From a checkpoint of a small mixture-of-experts model trained on Wikipedia: vocabulary 4096.
Below are experts of layer 9 (counted from 0) of a mixture-of-experts language model. Rows are named router (the router's row for the expert), down (a neuron's output weights, with its number) and show model dimensions 96-191. Each number is 128 + 32 x the weight over its row's rms, rounded and kept within 0 to 255. Numbers have three digits each.
Before each expert's rows: "comes before" lists some tokens at least twice as common just after its tokens as in all text. This comes from a sample of Wikipedia text that the model never trained on. Tokens count by the router's weight.

# expert 21
comes before: " ", "-", ":", "\n", ";", "|"
router:117175140076125095122066142206156145169109123083136097137134113120144151135151136093141140121131118124119136113108133094090115099141158165099138079086102098089058135138080158065107161155115127128091105143147173073138150162148104065109143125146171101144128052113176149128116173157185153150
down0:128104065092138190122126098094179099126099116085145132154152133119182114135121111070094123084127184062144149132117077129140113031125158062133170119139114113138190168131096168101143144154110148133158109151100135151125154079146122140066148164038164113124053154136106165152153157163109088111
down1:114129158160087179207115153171179121170160088108097073083212153174102138105151191137168139076143089116103189164150073148141111176089155146163065135135113177124102134138156143169147107108127165123129095117137092132149140196139093103160130167094158149147111169060180096141165124127110124151
down2:147110120145117129158164054140152130120117095089121199141142122070137082121164070172102123108083116131092138132087108164147145130148165109116090150133137176197117080091176098134099158110089130148153147172105063133161110115142111138066173158143149178103142034113143125151079122113207090119
down3:086142096113140158129167097140188188142108149115107139138147151161114180140121153103142088065165160106203170143136119171161076142144169184105074097187161142105061123104096115082154083124164169163097162152157134077105124119103146128112144097155169119128117097188126174153095113072111117162
down4:138146119184134101135219144137154122098155049117116096135103082158176111103105106121206116162167100112167140098146122079129129123149141092068073185169098051144120187156136154184089126093122148127117130149223091190140186104114148152120102126141130121201098120151076090158191119113122145144
down5:168105093135083225149000083096098142091114089148156070122121159070141178108164110169197156125131106135126121096130074077140090158096095114147112125132083144137169136126171088122127169106168134118147119111142125088090119164179085128142110152122080123157145175111124086156108123105076128165
down6:107169145126125042101102181076186132122097162133093107118120156123151139118191127139111114065171161187112152128126131167121125113156204121145087105125137126130159124136094132148138088174107119143148089103080163196196115132187125146104161168121208118147094170138147136117166089177122151081
down7:042091164138127095158099102107095081054151109124169119131145175153119137165103172166086086098136126176165142175151139117194151127093153143119163142135100188183106136136130111167073144104094071160114104140136140098104149122096101127109110161179137122145132155114106181122047099125092108175
down8:105127084086129071100242161072124117144116174074079104141136063121162120129125157145116108155131163103108169136106091137157144084133163159197116094116110147080139129089115201097114074117114113102140135128153142143087133065066103107125128118185110147134171153093101148128110111100142167138
down9:122180122160094148180179141094104143060175095114124164058108138243154153098090138153152096146110124145131086137139188088101121137159208153176117075091177153140152136143104136128107121092139150123136185130164169144133091138120147143144138104164120145097168152162085121161191115154122076168
down10:110112101093114116115139115148105115169141120128121134154085225101115107152077142168118174163197095171137130098114128151077090103137166167124119133152195154125168111133195115093128132161093098112138089154038099116165180181122157154163084119163123104152143122102126115138141147123119146143
down11:113093155163150138135015169122152146125128133120117091167182153199102102141078139117106128166134064133170099124112117081080125129138089139094186077116141112091126162132199119138151110132106119175098110165154122153114138108157165106154146093153108191093076188126133098137064129183143144122

# expert 14
comes before: " the", " a", " to", " be", " in", " by"
router:136138083155151137130054098113108142084115138087136102152111159125097146152160159152148209085140085158159146095114152067128110125084095115043117136127097121077127139138170141103113164087139107205082127050129134095176113101157119088127130052120116096088118116161135169168078167150129142134
down0:100128106191135115086074122143178092100079145113187109097150101179144160110123127135132099126118134169136112182102156114215175103123121115158147126096099172111152140167124165104119097151083122090165132086137124153063163154167158136124122100136126092132116129133162148170055087140110089214
down1:119132069148138114124073108127160118147103154116125198151080148159137145079056134142079128116060121173080075150122098106097118170107106146092131119170154172154129146124144125150099122103119183155147104091097092154136078107213147158129084058147118069180097150141137166145098220095132150149
down2:073125176164159126094080087149136146151125111128174159103089148147095133138096176153185192045119153134131133132145114115156165189109180139115100137185149115103166125125082161173090140171191126115069125155069159138114137180140124204190131165173165144058145129114120151178104082100133106153
down3:167102062093129124152213135110144112118148148165092211103148103128139147178135135147173127104180066200116128117094106122131162145097180123175123134137134118159084082147110134118123099105103129154135146086100057149098096095152143077088137112104082106050119133117131091144133117157101059087
down4:124145180164125100076156118135125077091215102128154097125108157152140170135106170170145114139078156179139115050147141127115150108107175168129114098112177140165171157122109167110139160081077096164103138136106137200115108125145194142079115158128130125138091140105160145152086212163095124072
down5:202099113055144099120091109105150162055146141180097131144153169185179130118183147139166120111156105186117076151151174105117088139094169120121143082117075096170155124103066118157070141160128126124170159110083115097088134128155098183096099113124114156104113106083117176191159150087098149060
down6:120173119106157103146097074126107217132163134094133125152115134191182145204141130138143091142063126168174117151092174111080146105142098118130061108134144168085137109144094072056137090077120125068145171123107075145134159130100111191125147153166179108092152102111092190145136128160116129076
down7:091164114111110109153149120107162124076144104088149139059137120064171129107098186090113111091156155110142123117091160137102120121103103213154092102122094128094108092087082112115132091112134084152149110090143130086246094142073108105131195127143143162131136115083160123089051168159120120105
down8:091149117155118179143000164093091138071133110197132135165130098159091148149129194149142106135090180100135151066193159089116111123131131116166145163103153134128120128115130151138105128111027153119130186159094133189109131128079131125137142106140093182137110167130106108102132102155051110086
down9:071150131154166101134087129115070137118144158094137174183177114141131178101112121155072067138119168083149112114098115126136188107103155175122113052122163156150150126114114143156172129117181114089126122106127143108129117189186062128101151097165139153146104140156160069140141158114144133185
down10:112120079143099175098088153127119156103147146105128153140104139108097106164155141132123182149171190145156154163138098146192125114101118159089147099111175108139158129123124105145104145133165165181182135094065177145152094079062169183145084052109095164119131104100123120095210127148127137137
down11:093110065138131146108090152119099136135192141115111111106078149246085116152162135138150122101104073095089152115059131122148126139090129165135137067149118149134134102072114113070131078109088138153172143171120119114109139169126087132124155087090133157132142076099145055168154155132147138056

# expert 31
comes before: " of", " and", "==\n", " in", "==", "The"
router:129111150144168136117071186120128153175084136068179138128113148100111119141155159087131158113113087167122162100109110072160161133142137145136159125077152143116114119149149118135110161102065099114095042095058120103168118106172134116159112192198172115159096133189129128116045132110112114137
down0:128150139124169141163074105130141111182128116092143123071149132123147110117152117179073147115111112104111116141131126109093135137125123051141181109117137141086101086205090167180149155140126150173092128105202131131110084185142141121113070123076045169095124108088126171098085140136056153138
down1:082118226158116150130020135132122138185128115161147072091157071054158130079174118151099153119142133163166125182124173097101131171103107162111131107176179095126121201158134117141165162127129116133109105185086136106134113106102122153175094115130127103120098069163068157169149118138173118138
down2:156192194114125100142134159098186136135091132124121168106166131124107116106121130158188083109083110158166123120140197099131156115167125149088127128175156127094142105161122085122112169118130160160121118148149146113142153130115126144151156093066103093190136131177161152087119147142122148117
down3:105077061109135169138160100113137114081048109135127135144156112133077091155059121119128085136116169152135123168072131122111081117187091125136117097098126095165105132093144125090197091147157214206219129143102106081143095138125115128102108115083146116168164158164173134108147093100134085139
down4:108089170129125157165103149118086148082155081156102105146195135101131086099041088116097112146075100132142127198174123175141117146132097111112168212088127154133067098123109178127127095140079116139107119055119137094129111173092142134144091176136112122159130170137184164095179150093142123122
down5:162077150147119150177062061151183149109142119105158128121141128088185124107153164132107149106145118136117127118139113110134168160173119192154118176133112144080172129185118148140161158117153128077136132157096181055144137121088094091075087124118170089175164141145088171109112087122123130103
down6:162123115131166125129090192107106119111149085131146169127156078136085176185109159125138118133138096198103083083141125083094126133091118099091176093143129092122143151161159085098120138100142110082114074188153149062129075141138126147118082087124154118201194130092159083136112120129147106122
down7:161126086082076108144126157089174169115170113096142117094128130172095181114098120097091130155100101144116143108068133182103101174139075129190159106116191092171092120161120084122154133125119108158089122136131190121164093173103100182160110105072146069071195104102079102153150170125143132137
down8:115188098152136087155059129191174141117144132116119130142099145089060134107147111036154125089185130147135110105153116095081099142144132098128087143153092103097150136083102129114169087186213164071170120153149107195108102116107138102090124131085150166143153155122172106140137123169140136127
down9:107155110142104097128031096152092188073189179101100108146105145092098146091129093093113126109108089127132162137094081137189157092132139178164155081107108189167135125149076081138125125189120148096137157082075096126123163126089137119093090129082133129125111172097139107164097109120088143130
down10:085139109161109123156236108149126144145141164109107163141146122096126162089069146109130177106096108196160133130129123074170171177123144183189119113121205143132134110181064088083111140180160131132117158140131150131122111170151102138117132167128149168168048164176129144170152124119111130137
down11:149145103119125124092189116134113136115115102099107117136134150124095178132064092122113101096122179126150114123113146117126064145087177152132079158092212126106195139127179096134135067180102191090085123110108100098157131152098121127135139135181104136145157149133134146138140104148126115131

# expert 3
comes before: "1", "2", "0", "3", "4", "5"
router:109122173086122112112042154101140132164091100163160131160133174084114148135146137114142153125151124111115105132102174152139090115159142103095151104153057097094127151075155136068124165167097164215082109081086174141111117137084114113155110090180137074149175142134156108129133160078146133165
down0:154102189195123162144066094140054093060132085157142150179126104175072121168111100089126108100133164143113133195140127125127185124141141160111159133181107150154185144117149132129164133117093129187080097155174163131093101114140111145086089126126117117132128153145074063083120084126116171111
down1:187118112181102116122201128089070170068077160126165119152105113091118124104156088114126087106120140066149131125122047161085138141190112071176094152164088140133144163126099110079127099126165069112130128164098119120154163101139113093118113149153139130109173119136109132066185095138124058154
down2:197090161135141105154121118100107106150080167111135117099118090180128174150104138223107141106123121135076136148151141149107121142146177136093127152166143098150076077125148144117139155149157105087111181158127096149118104136196188164118069136110164139119199189133106101185187124132035117098
down3:081120140193168109101060150183120093146139128122128128120136124119053176123142147128073103099128089141134083109165221121125118134157101110100205177059127133168068143102147148089151085189124146151104128107151122099152129165143091090167092076167161130154132143114129089141091157095161096110
down4:084176151111109155134115103127157121180078058079076083187186187114092149114149095123144148135156110161151161128141121149202160077156162102124084191108173126178193123095103092108171158158121115119096142146164107126100168115075136131153115104110141098147122158151129143126117164146117181112
down5:119130051119103180147166112130101093154146114168127150091147121153118125124167135163118142148088170094150161181138083092090124151164103159121084087088127113197093145157126038159167077129128102133069114123162129140118127137135127091196199150145099183128083106168174142175146134119066158095
down6:151122170168129194116142096092152118112118187134126127155123129167124085096142103148096081167089132129139098200103183119125131096120059129136195168136139105155117182140179100088119074152175115126063145144230133126110142111084131132115131114110165100132113100119133105162170162162124095167
down7:131133082153187193133141104089195175142137176148127142195105117103187128114114060164137135106116118100113147126159066140116139136075155134090128130166150205087060162117140129129140087185123119104098116129100090189175028110145074108101123074129165170155084104126158099089071108105133110093
down8:164145123126138070101215105097075140063113135109059133091134139123125154154115038156122152178157114077049113125140141113149112118173138116154126058126115112175093174155126216152178122140140170149061145155106132156121112134183091102188181154098110096151120130162173110143188114133069148152
down9:125149118119192157133145084129077127115090132070061165164159101203136134154138154145143102113197161134115146074131191140130163173153114185130077167167110135193183127098033140115181097107102117132096132193094130130121106161120091199150166179128155113127102094159130144147115145134149107154
down10:098102159131102214094112188191105104116097131090129123156101184153105079152086160104132134120190066131142143084135134182082119101202183128109157160150128155096103148141101162165143099079153146109139140150152124092173159147156173126201112108109137149149152138151109183158110095146108089088
down11:077129138113051161108094119099177135143114075154167184131138112152145040137200131152149177104172189115113086150132166141161085131154133124115147088176144169118114118177154157173081160097157163162100110130114150076138077063107163056064175102131125131170133129147076079155125104105112160156

# expert 9
comes before: "20", "19", " ", "18", "17", "10"
router:143133127109113131115080114172148167174107193151113093135162139097158109182167161134132136083111081167189127117128129159117115059128181115133136105155142113078142178145065087101136163163106088107081059117069128137172161109150103111128109123131129126047115087138128169125102114101143127151
down0:156107080096099106146166144159097134159134107140103127119084121080108109129129105155150185044103068126133151161078153180134162087150099092098096123171193135090129120171166092037104183156084151138131158187127109116120145139180117139125179153038112139138175161144116107090152097165149089132
down1:122097103174136192135194101120098119198131104131099111218136133117170125133134129126129143150094140099163102156162115077157159132123105080189110100105110137068134127137140157089096142144143170150059173073180149141145098135103073051105113160097085146132064148105104210168140113163108148097
down2:131094111131036132129137109117091127121123105111165127123150132090140109149157095108117066147132146122133188121165128074091086088119100082076133136162074120105182157087110117134162098085082177109167089096124120079141148143106126074147140121109116175149201114172159124177103147181149158101
down3:157136181096115148115214096063119124134063139082136202133121139122179069128101117171173075102068107145102151122170155087155125034121154095217110127102064157131132135104147113129165091119113102168148142100163148185098180170096175106084146133079140128132119109078151084192094116135130145108
down4:080171203174109133175008136180132137086127171129096105124144104121119108134144113126094073162114100138180139153162152116131154114140063116120156116106169111125160094116112171115094137155152137099118066137145113106161109161166108111174149098137127162137103147128142156063128116167149147083
down5:064103127128116152122152148135113134105086101098155084120134163186137095106142098110106129110103167125197166121178160088225174110084069079179160139166141112125075194108150088143157165091138113110120133152159143104179151189101099109112089119130192110157147160155168110100141138121187122146
down6:134230097075101001185112142107062173151124097151164096096124163149147151173195181082145107102118121135074142113153157148111174214132106125181118160175104107146160130126124155155119121131135157106145128141105148167120130114085115177107115082160128118082126081140110102144158152142119117127
down7:087157113109115117107173148092126125110071172124154126170111166146096047125135179189113145153149184133091148099149127085151146175102113177175158111122100154188099080151082192154143105108145105133156128099171084107184122164120188125092137111084139191144150218109167099159122129134133135105
down8:100136147160134109160086149108168132152148151092087100087142139036138159100158139147093084164131119191123146097165129137112144187058148091090090158135154075167063141137135115140066105129150102146128082141125135099153123109144179132111136156089141157094115168108102199188119205119157138105
down9:112144098129136134108124083171109123104064117084124093098121168174115154059159203133161161178093157112133083198148062119124158125130144138118099169149174159099132185110130117115131121121177190118181067185100117111132109072140100138137128083170124096166091119104109110129126111141149106097
down10:125134186082136160131197115198075146120123108137169109120117117160134108106114092086140147119110170065121128117110126137195116111142089100120115129143168106133115173088079095085157105043168094139129100170090078168153108058145172171131139164116089070125130115171159146104126140120139129150
down11:127129082159114115134184127148124146156147179092220154180138167165107165153139077177133157172086133125117113083106093092119108137160113122120124112076137131109118082175146170097100157176162166123186114104100105069109159134140144115100187125092143128086090140116126116056133109063122183172

# expert 30
comes before: ",", ".", " of", " to", " and", " in"
router:098136115102152132078098136127139185126119129124163093149083158127114114124178139106178157107107064168141117101098166140120144138108153147055126118146151158118102127100140104094113186116101129141099101112086162071166133144174154121190102084165151119135096107148160078128081187156096118140
down0:105148060102075132139034083141128120133149128102131068141103122119138141123078116209209129182121131098156133091098102124148133110142114135137061145131122171091101162173093138140165153103112094112113095190158082073126083118141088098137144155118068126113149111112077154091134174085170158115
down1:140163155156173177138047129173095126094141132166109161162150155155142108114124125088118164126078148146114043124096142105110163166141236134140110158056105106115143130148087145125133104083165135137138094170133155089141096132127162121091106100057147130067132079128119148169166190139081126162
down2:149088133131134084131035131112106113111185180194126141170124103110073143158121108122106100108085122174126111105101166172128093132167150146120087134139104081095137130069166045141152139140102152116122100106085129086158126162160159154157129090116123189117098078169170136085117098137122165146
down3:146106128093089084129156174180174116155089160133176096081171129121134160140121088128180156127189122138122130115105128123103099062103044064140157112105105130104111113157113140134148168087181160135104149106094166119142077112169124110072167123156078106111186095101126113087182122093121117064
down4:144118119101133093099019173127123137167118138158109063190143087195176175132133164115176119115154166114116159103108173191063165133099115100101149119094154157117152107124110081138152180188092129126175119069100123039117130123103109110165137115127138089094145136146142138148112102196089093088
down5:094154116194084098106122096096116147196136141119129163113121140162171144191108106105074143167098153154153145123102184098140088142137152211132063139161159103147097128098096176141147119097101131178129149096115111202115147158109200147112139124071139111177124135098122145133101159161111167150
down6:122215142097105110142005130096161140138114119177112089142124129118124171141171120104145073118092121153138119170149105121130139168083076095116148123130145129161160079132197123163133122110150120122120120134110189128134132115140136088121075126120151128187095145179101087151149150096153137176
down7:172061119151116167147144090067114071129095141118159151147159174097105141122141163140142147141138080158086123186084133148083180169143127112170159163168151130183135118110124202116144160120111124117118086132203097136115080128111168088145113095122137135132151150141111155154082151111111186089
down8:147118164150169115090195125169176159163157112119161108160166073127148070137099137138104145189162109149120136154094103192118126223134130125081146080122140131128160113102100090097184127147127153144128097121122091146126119116230156080133114157131130134105113102168126153096151107154075075113
down9:120124148096140101126112142094086137121161134118150176207126152184152119175119156106108115105149115115135171089145122143137154098112162139174150130114107078164128156133128098189174074173155145096151142116168168165086165136110091165084144133155132120060049083115155122193110072164102110098
down10:144154124085118092102071087082097098089151173104125133157107147166136175177083126135145114104116165081130065095157158165119123117150115127115128136114155106116167181141126101143181154104163123170157040134129093080128152135165150101184183176121162135150113069156120164098155136131114130108
down11:102182109130096128148117148120197100145109116078168159107111187154049197083113120110103116154092145134141086109175130146124169099129079172130143144121150165167115163106128112134101156172122153122130172097138176106048070127163162184155065160130150134071140206111171107151118100175128156104

# expert 8
comes before: ".", "0", "9", "1", "13", "14"
router:126126202124151117092028205181141097137094181083143091164113131152118129134130145112137121098129080118169160081148104090067120074134093127107124117147109117042145156145164121102100161144116119151129143127144109150179102151161135091202145137177126112146158122145168130098113166123155171143
down0:089091132126112195147122171120080159164084132035140136146139107101113114076177151124110149096135078159138088147132107070156121183152131113143100103101194128143168105120079129063217083126149080130127083127091094140098152057153158109094151066096076102139134195125169110137154152157149177203
down1:128138145112107118046106131139123104100099058137098113119116140143120104162136165148127115099092116126112068151112119127121129097088089121151154141101113111148120145138128170110196140178087114098109182105108097122089083078148095145170175123144076125160090141164119220147207124114140124103
down2:123102194064117163084139116106112111130147147171114149147151049130126151198137089113162067168118137115130128119112099123185141169123131129123106168080161255113093116096194090118102143122125124134125119134147122142134150157089167207169160148115119120069126129170124146114170135147100142101
down3:128124154136078156085177098119078112127154150101118118116131131112078116112081165156072135174107169190134121098093112110115107127123142135118157087121170198146105160135174060096138135140094159100121064120072164125112103123099158102184114093126068152120131124106211159142120086153108104098
down4:081086092107143126125143149136153119110138156169220147125140142104129160058099154061090136187151132039151116106044120153151115090112149151133066142101090138164150146134197148115133189086113152119128095147147096145131135036151094110103186145136142128126148096138166128120128130096117112190
down5:147136163144125158139103091101187141162168104207118068146099132078065141130081079124126104161096175067110144172145094127107138131164123131095196111145130077142129093132117087131142103159107077159066112102088125096146157139131132129130161129136184157081155154119133139138095122159082089147
down6:133113134152074133149102072090151138104081150109134146122184136126152099136117194116120104110064068120158155133186076148133087108121100146089081192124152181081138156141134155091153152204141135119126150148109131124145131118109117185198162117140108178094157136139109131127125111120177127141
down7:102150096080099155114093116183152173105109148133100148124090184035104141127144132119145154180167138148108105093141162122162117161118101094123115103147136159148108188106163121120155110134140177058112129131119167090164180079094154106205089115144175144088099146166044075109139120081157156155
down8:139099126135114083119145058107112146102138127091077149096111133100099123146129136113114089120077142124161127145153145100077122133055116090114089142055145107124112117135151111110152203050165108132130098168161121137111126119115114141092100161113094154127108164130143144224118128199181099050
down9:117071145076136150128134060110075029155109165130085170135100118160071073124205076133113153102168065112131173143073136144112093121169125141091130129106147101087166144163158109151126140067127186170117131082115150146134087146115118096133124104136172093153130168144178100146171157126194107109
down10:134131146093149103112091082140115125128164111156115114135119104163100137139162154117069112157134182141137166142094135117193135052147093126138117151172125156108187168153187168180103230141146084116130117123111140122092144113093078189141104120122147141141184094108095134090077131119114093129
down11:121114173116122098188094057137106135114173102130186128113140151119115139150152164105111141167139157125145149154135100087102098206130120181150132129171126114134127085176152168080169149223116148131158100053113065137157104098087189115166105178147137167149202103143086092149108108138061077085

# expert 16
comes before: "ing", "ed", "ers", "er", " of", "s"
router:136114124081193104102072144170099107131103102088131105161137171067149136112131124088166128118122083199147084128149121102177148126145189078079123140151050155098133117188133136094113132140155188135119148091080139111188104102141113124109048049145141111153150099160193113116079172118106123170
down0:124162140138076199143169172162150178162086107127098104125155110137158143118155118113093141121139172108165149108162128130145153110072111138140073125197150111182112151129165112179156080117103133138119129129148115173164122163072173149123170131051151056179142152136147201208128120084109173126
down1:101152146186137144128102137113127120128160188084140134147109169119124123118106133169133143105113152119043100148102102139093151151133102160110062153091139148190140104100033179133142105059166096141153150192137074124124101146123189085090150136121118131203211099085131149121105157120181133050
down2:160143111170130143130060154112101145113133164109153207062134143169127199130121120154075105112134107095171137131149072116120135131104162198170131178121097140153161104172108158102155152116081145137066108154086149094118161129133152117153157140126079146127158141145169131132139127139138150123
down3:146134140081140163119228146117149177176126169177081148089178136106077104115141149127115111142159131092121158156079106050115138156115094056059157174146103157161140153093144199100150193119076128142142120121144151133135065079153116154142109133108152087151103139077090149139183139171109112136
down4:121092063091103089104062115069127172129201107081043166130076098152122123133105122135133167131116154164104118151045143153089105107112135072122108107130141197149138164086075170093125058190108139115099120146090112125182074136167109107131086126175124156200108095156088135106149111120148139145
down5:163117120122118118085141103131118184131146161095108164131125147180128152123125130079116185118101113125141152116099142137120116126179129082124156115079137132097107176173114166160110137141137167108139102099061095067130163114153154120107173114115153192085071158070131178063161104153134168107
down6:125138128119158146117105140128074137117093154089121125193146119102124055194135133142084080125201135132094066075125128168148112097183086097163144152117134138090116102150138159183066076127089084108069120080103123122114154051098137133126106125101129187131125178110120137105135115171095134122
down7:209147201068174167187128107109128123103095142145166119134144068068101118137161124087130165087123092055135170133138098067126127093142107138123102135121103183070142135102110088125133109143191162131128157181152119133116154137079090114170115113150134130143127141137071099103136133129100086117
down8:122161142108104116144073088122114120119155109116229105179155142151125091119088103126154147149038109039050126124128131095138159161126148164119129107147064164163099172111141173117135069116092154156107086164102216150142093155182137098070143128140115154086124140189129099149141093153128119119
down9:070156118100143125125083101132081138144092091127148121129151131118091142135166162094074129127117109121089114121188202092153194114145185216153058126149094152106121178105161121120058097129115145119115038162071134139105075086117056127177127102143168142096141093150141096168120116053114128158
down10:161161108154155205133148102102065100211126113113103128110161107207101037094149080082128088150148135104133119133073112138124155151112043124114119190101132117144123137093160156157149141143165163138167133072120121143127154114124192096160153103094103125115108135132126172097130144119117099117
down11:151133163120132147103090152104139111155139133080094119097111062132140189093045103125133094115068132093110083045101135105144125151118178214153112129137131158122156116147091109187134101177086099106153139098135098100111173112108134135099149125142127143093110082090154129145148121139148163172

# expert 18
comes before: " |", "|", ";", " |\n", "R", "C"
router:116171126138157140103019101132181155118141129095113126160174094141092084112121113129193126096083086137178089195165115130114111161064156119102121118083046132093151114080102097122111162067145174150101109115144137099142174134118090114134139148147194070104110078129098120068121118114113143096
down0:110159094126124097179121188168149108172126134153078119167068134131130086151097108163105106106111200113125118162139144115146116073108185125207130137139129117088136139118153164139140123157101116079182145092149135104142144134156141176097118176063064140108093121183144147152183143108094130146
down1:047143073080088129097183138115110168154127104119091094128092072109168157165112135139138125151097147118183133074123166108148097175047124102151146100141108155085151102092150097082105138140170138137093158161132109142086125128105149142141107085162163088140070103107119150136154108077080146126
down2:107111134121073166161152160076089108163115209139116137152037107060054140112087099186113191115090162081127171097137122100091130163086136071141105103158111095128104104116157092131140135144115115133123144132131134106095117138145170145148108095160038112104148122154132112117121093139136070047
down3:114201138177125126147119065130131133138063119130107162163156108059167128114146081127074090121171118114104109112096080122096115137121153139125085093141179180117112134153113082149128116133134099186124110119128164192110156133143135124199166080148154131102155142200104110145139090159109156095
down4:122189122159132124131093114113089141126110184113166171097121114153141180069164146172109144185135092144151116125170169133105148088080132173068168120135181208123099162121086145110123128162137161084149134052137109116104120113090178152139107110149121098153199121109118096097143111092193133088
down5:130159052120163115173049103143142159100148148179146126107188143156132195155107139118174089104077146160095113103167155134075192139138132164123152068134168154103149107113120177163149177102122137163117146126164077064174154124137179171089165181122142133139129097152129141126127109044185121089
down6:164131161198076142121089162114186112095118141091118142132106126126130080146068094104139107047101140140182184132126237098096153106165168125141158164180135110074112080147117147106120129107105102124112151140139142086176130130153149147135113186085093167068139145131119119115150082114157137133
down7:146150134131098132125183081097106113088126102088162152184206092156157143138107165108152095176121153096166136101140090078141131113146148077170149151076095159103167133089149171113087121068150141097130082133147163146140095114180076144138092103094159102116087149140156097124166169134164105116
down8:151162135144087141124132128105140129118118153097140116118177143174212131070090099089143105107072104129123130132176098128092112157132109236137137093124166160116114156125118133118098131128115123121116096132112105083159143171135177136092161166095100127097140096182144188087137096140085092172
down9:109135111141113101122145145138114138153116141139150070181098121103166128172093125110090213100073157121059169153083052146089138178152098045100176119110163142097089177139134136196160115128088097123170126158084111156106170140120124093135138122090121096201132123147160129168152143102141142172
down10:128128186091199106075123140116133139108102127151149133123164136174102130113100133155133152161113155154074127117145103141186071160108161103110147124072132075136196127133091120204211148144136124083066131103154075155109168154098121157172060098063181100138122117056152100122153138138061085127
down11:191147139104105114117101092091091181143144092093142131143113116092107161110192125093160201095113103105146161098088119177126171155155160122176086122102095160103099178138072146122164193099194079150064183110125087128137145150118153095129130165117200123157106123136174138129141086144155145097

# expert 7
comes before: " |", " |\n", "|", "0", ";", " |\n\n"
router:128146080102121116094079107187148146105122124080140096147121123072057132101144154112182135121106093202126113193149130108095078123109157081139141120107122091119126120098123097108104158151128140113122105067122158114109116145152136090193136085133169100099110068150158161094115153131167120134
down0:025162129110081104169180130138115036106175154114099170109146132091153098150107139107101106132180180084110100170086122186132073118167099085079085126162146086158111121093180143128106082111117149104116130097160193074112067163187092138155129183063109110118116146162177114088072135105127160142
down1:082125074149125072138043161132131134116196131125131104116114119124040144130094116076123177130143059142125168149108087119115162098117142119109077124075146157187163137118170109075138091129168092108115135159141163075137129086076122111098130168124083142102077129128109107126096089143149130126
down2:105199166155139145111154136125111096143065163094109188104160140177109134082142103144077099077138175164124123143162153118076127121100079131097173081171109129081144087136042129167140112125117154102079082123112163133125183156139141159143130089143155065140148090130148173109164089149139050092
down3:111161219096137125107254196057143123137117109132093180134144167148168098140139089105075092097147132094146144115126136117135161107073166084187163126135144152108127133145112124140130146150160126124179150092184126143148114131143091120071084060136089118136074155204138106106130082126116048132
down4:153139170138126121165089136177130102204094111162161101156141143055139105104084140097118084052124146126152139115068172114124131140185118111081118097104099131095163154130127126132108063138131155126144145172101123130115124156113204113112132145109051089133110133162117129110084138144145104086
down5:133121131083135157177178105142146108079179166164137186105157093080138143058132073119174072173121119124114161117165104120164154128143116125120085098212105125132107154120148098101125149145104179146105058149188126189130142146123116103147060142130165096113105133093140201134143125163111193144
down6:097060061111148125151050186124139110138206186148119100085086126117120166130146185078121138146104124174137144090152122133130164104117137094070136123189124125143141102170119123162133147158107111121153144176136063105143072165105181122147103134112121097149108095161129131172148112167104087080
down7:166207103154085092125163092117148094126186164134151159052133093089149116111088108118132163169105095097139120122112154111191137106161146188127114102129133088076139148095132096156150091120105098111199154120095174134139154161144102164153152069149091105140147130140113096176173107089107120137
down8:113160174130154168135101197141124098201146133112092188172126094085141102145103124102107093099120058088119149089062081080135134160108091107082091146114139166108108160177133085152101121128148130153115078105135204155133119103146079075114066081112111170115106153149061142119156109128179093083
down9:137095124090158118120118117161145112102139114139189159137116126112147078177073181147113136113166189133153141158138136135160097181118115111146123120115178154086066158140146146151115125116093163144066118132095155168124084190077161116151126202145148151084111089065143146107185132115123080070
down10:108113116177142156121150167184172111067135170135181189150097135092093157134063179161144139122147131141096115087082112124083095154161145135119127120132097095157154130132130093172111098049067134082141126156133130160088126091030129175056140143093150103160126087088095194144111126162128123110
down11:155104069179084137163099089171136116123201136142114152160159101182138145107146175132115144127132139081118105146103129199147165084154157107093087122119105104129101142147115083165125157127118194088087188111138123188108075150107098115177177132118098112061202105095152144163144113156117107109